Weights of a small mixture-of-experts language model, trained from scratch on English Wikipedia.
Size: 8 layers, vocabulary 8192, 27.1M parameters.
Experts: 64 SwiGLU neurons an expert, 2 picks a token.
Training: a variant of SOAP for the experts, 523M tokens, 4490 steps.
Below are experts of layer 4 (counted from 0) of a mixture-of-experts language model. Rows are named router (the router's row for the expert), gate (a neuron's input weights, with its number), up (a neuron's input weights, with its number) and show model dimensions 0-127. Each number is 128 + 24 x the weight over its row's rms, rounded and kept within 0 to 255.
Before each expert's rows: "comes after" lists some tokens at least twice as common just before its tokens as in all text. This comes from a sample of Wikipedia text that the model never trained on. Tokens count by the router's weight.

# expert 111
comes after: " H", " M", " G", " h", " T", "h"
router [124 133 162 107 165 113 129 117 142 128 117  96 117 118 107 111  90 143 135 104 102 114 110 162 122 136 134 132 110 126 140 137 135 122 143 147 123 120 126 114 148 134 137 156 119 120 129  83 117 104  99 133 174 120  96 131 120 138 101 133 110  95 101 122 122 128  92 159 117 127  83 141  90  92  81 138 157 108  66 138 105 137 121 159 146  87  87 100 169 159 124 133 109 135 135 193 120 136 108 117 166 108 114 156 162  59 111 135 109  91 127 117 129 163 108 166 162 108 110 129 120 110 110 139 177  93  98 123]
gate0 [150 143 109  85 139 178 114 123 153 103 153 129 130 115 111 163 125 135  86 158 141 186 159 145 155 124 127 128 148 138 160 142 145  69 136 161 112 105 148  76 134 132 130 194 110 114 139 124 111 147 114 127 150 102 127 149 110  98 135 117 111 132 122 113 122 125 153 147 173 117 130 168 118 144 122 150 164 135 149 118 114 142 100 130 162 106  98 145 139 170 129 137 130 135 141 148 107 113 148 123 109 148 135 158 124 127  79 106 136  94 172 155  90 113 143 107 176 114  76 112  89 159 139 114 159 103 145 114]
up0 [184 111 146 143 128 162 141 139 106 135 140 135 138  79 139 144 129 113 114 129 137 104 113 136 126 160 121  62 143 171 168 150 114 120 117 108 150  95 196  91 112 108 197 150 122 154 142 108 130 123 111  91 119 164 118 153 151 130 123 100 167 107 141 126  92 191 123  99 101 141 126 123  81 107 120 107 165 184 139 160 127 128 140 143 141 129 131 121 118 117 150 115 116 122 110 110 140 134  59  94  98 125 111 130  98 122  96 133 140 117 131 137 131 123 124  92 132 138 124 130 124 147 138 142 122 111 153 131]

# expert 71
comes after: " ", " (", "–", " −", " $", " ["
router [102 144 125 141 113 123 159 111 145 102 126 115  87 166 131 105 116 157 112 158 147 157 130 160  90 136 150 113 135 116 157 137 118 132 147  80 110 117 113 127 144 127 118 191  91 122 108 130 118 113 113 124 125 155 122 119 171 124 129 132 130 136 104 122 102 142 125 124 166 137 101  99 134 141 153 146 160 137  95 174 133 124 100  84 116 180 161  93 170 123  96 110 110 140 121 122  92 138 104 130 190 103  85 104 120 123  91 128  90 110 129 107 164  92 144 165 145 147 139 154 127 158  93 116 164 121  93  97]
gate0 [119 166 120 141 145 127 135 138 171 122  80 128 136 155 147 110 135 128 106 119 124 154 150 156 109 126 160 145 139 117 143 125 115 119 114 135 153 136 141 122 192 144 144 149 125 114 115 128 136 126  99 122 149 166 123 120 108  89 109 115 124 146 172  46 142 114 119 118 110 123 168 114 163 118 168 115 173  91 130  94 129 146 151  99 125 130 104 145 142 117 115  78  97 124 128 124 193 127  95 152 172 123 104 118 100  80 148 115 165  73 147 107 113 138 151 150 128 140  95 129 113 153 128 119 157 137  97 113]
up0 [154 118 115 115 119 131 123  82 181 133 129 155 137 164 116 111 148 135 107 139  96 121 113 147 172 127  94 148 155 137 144 149  60 145 123 146 114 130 133 121 134 154 132 120 149 139 136 132 161 118 108  98 155 130 134 153 116 151  86 125 108 113 152 137 117 134 120 106  67  79 132 130 124 152 150  83 100 106 132 128  90 139 122 126 150 141 108 144 117 121 146 116  92 148 122 164 144 130  70  69 151 148 159 103 104 150 142 115 173 152 144 129 113 103 157 167  97 112 121 129 106 186 162 106 146 144 153 118]

# expert 2
comes after: " ", " (", "2", " $", "$", " £"
router [147 163  82 137  95 101 129  91 158 131  98 119 137 124 112 165 108 119 137 135 118 135 121 141 135 120 166  92 154 123 157 170 144 124 110 121 137 159 117 126 153 112  58 185  98 130 102 152 145  88 141 132 114 132  70 161 145 135 134 149 132  98 115 127 137 153 122 139 159 131 115 115 137 138 126 157 157 102 107 165 139 119 123  84 111 128 125  93 164 124 108 130 111 150 134 131 114 136  65 115 138  97  83  99 117 139  76  84 103 149 116 110 159 117 160 118 132  96 126 116 115 140 137  91 153 128 110  99]
gate2 [134 134 144 112 133 125 168 152 161 149  97 134 130 134 112 123 161  96 105 121 162 112 109 121 141  94 102 139 150 159 135 156 126 154 111 139 122 122 164 187 101 142 121 120 164 137  96 145 168  98 128 116 168 110 141 143 173 144 152 150 167 118 130 168 121 109 115 133  72 128 122 121 127 152 136 141 161 157 101 102 162 122  88 121 120 147 125 103 143 114 169 133 139  92 184 167 105 159 136 136  84 146 119 145 144  95 118 162 153 160  93 126 109 131 116 126 122 129 142 146  77 113 101 170 137 100 100 145]
up2 [112 157 123 126 106  97 109 118 125 160 150 127 178 144 121 131 152 111 135 158 127 114 102  95 171 135 118 120 140 139 162 143 110 138 134 165 142 112 116 152 170 129 136 175 131 137 140 135 146 122 105 121  99 139 132 123 156 122 114 116 134 124 144 108 179 107 146 107 135 186 136 144 116  84 135 119 105  87 128 161 164  96 139  88 202 124 139 117 145 131 160 125 114 158 101 123 105 112 119 148 150 146 163  97 107 143 111  86 147 108 144 167 152 113 176 154 132 155 131 123 150 113 125  66 103 156  90 129]

# expert 30
comes after: " D", " L", " d", " E", " l", "D"
router [151 155 124 140 127 124 139 107 142 119 112 141 137 136 142 161  79 110 106 156 165 140 120 151 138 161 138 113 144  90 134 143 121 140 142 113 120 142 137 139  91 157 124 143 127 139 150 115 105 109 106  95 108 151 113 138 148 106  76 126 163  99 124 102 121 153 133 156 116 132 133  98 142 108 160 172 158 130 100 127 153 116 120 117 119 146 121 111 159 156 145 155 120 175 142 191 116 128  83  91 152 121 140 108 139  78 114  68 138 127 159 143 104 157 126 146 147 134 144 157 163  95 143  99 186  79 104  86]
gate3 [147 121 124 113 122 114 110 137 134 148 104 106 120 129 135 150  96 169  99 126 122 124 142  92 123 100 148 146 147 149 193 123  80 142 187 116 119 136 129 118 117 145 157 110 124 111 133 122 118 106 184 125 129 117 147 178  76 110 116 156  94  95 131 110 116 152  64 156 124  96 125  88 114 123 127 143 187 160 148 125 111 106 107  91 100 139 138 116 114 124 116 185 141 123 134 126 110 144 155 142 116 122 107 142 159 121  82 136 122 140 159 119 126 184 140 139 137 161 138 105 137 109 131 108 169 131 122  87]
up3 [101 104 163 135 159 122 116 134 130 108 146 133 126 164 112  98 160  74 149 129 120 135  89 127 144 105 109 115 113 109 125 102 141 126 106 141 157  82 116 104 144  83 118 140 125 134 142 127 143 142 129 141  98 149 156  92 146 123 153  95  97 163 133  97 143 121 147  93 105 179 144 163 145 122 125 125 140 123 105 166 137 141 142 126 159 109 103 121 118 112 102 143 101 123 120 119 167 145 109 109 129 112 165 133  82 118 143 145  64 142 148 169 124 122 145 122  94  96 104 158 128 183  84 173 111 169  87 119]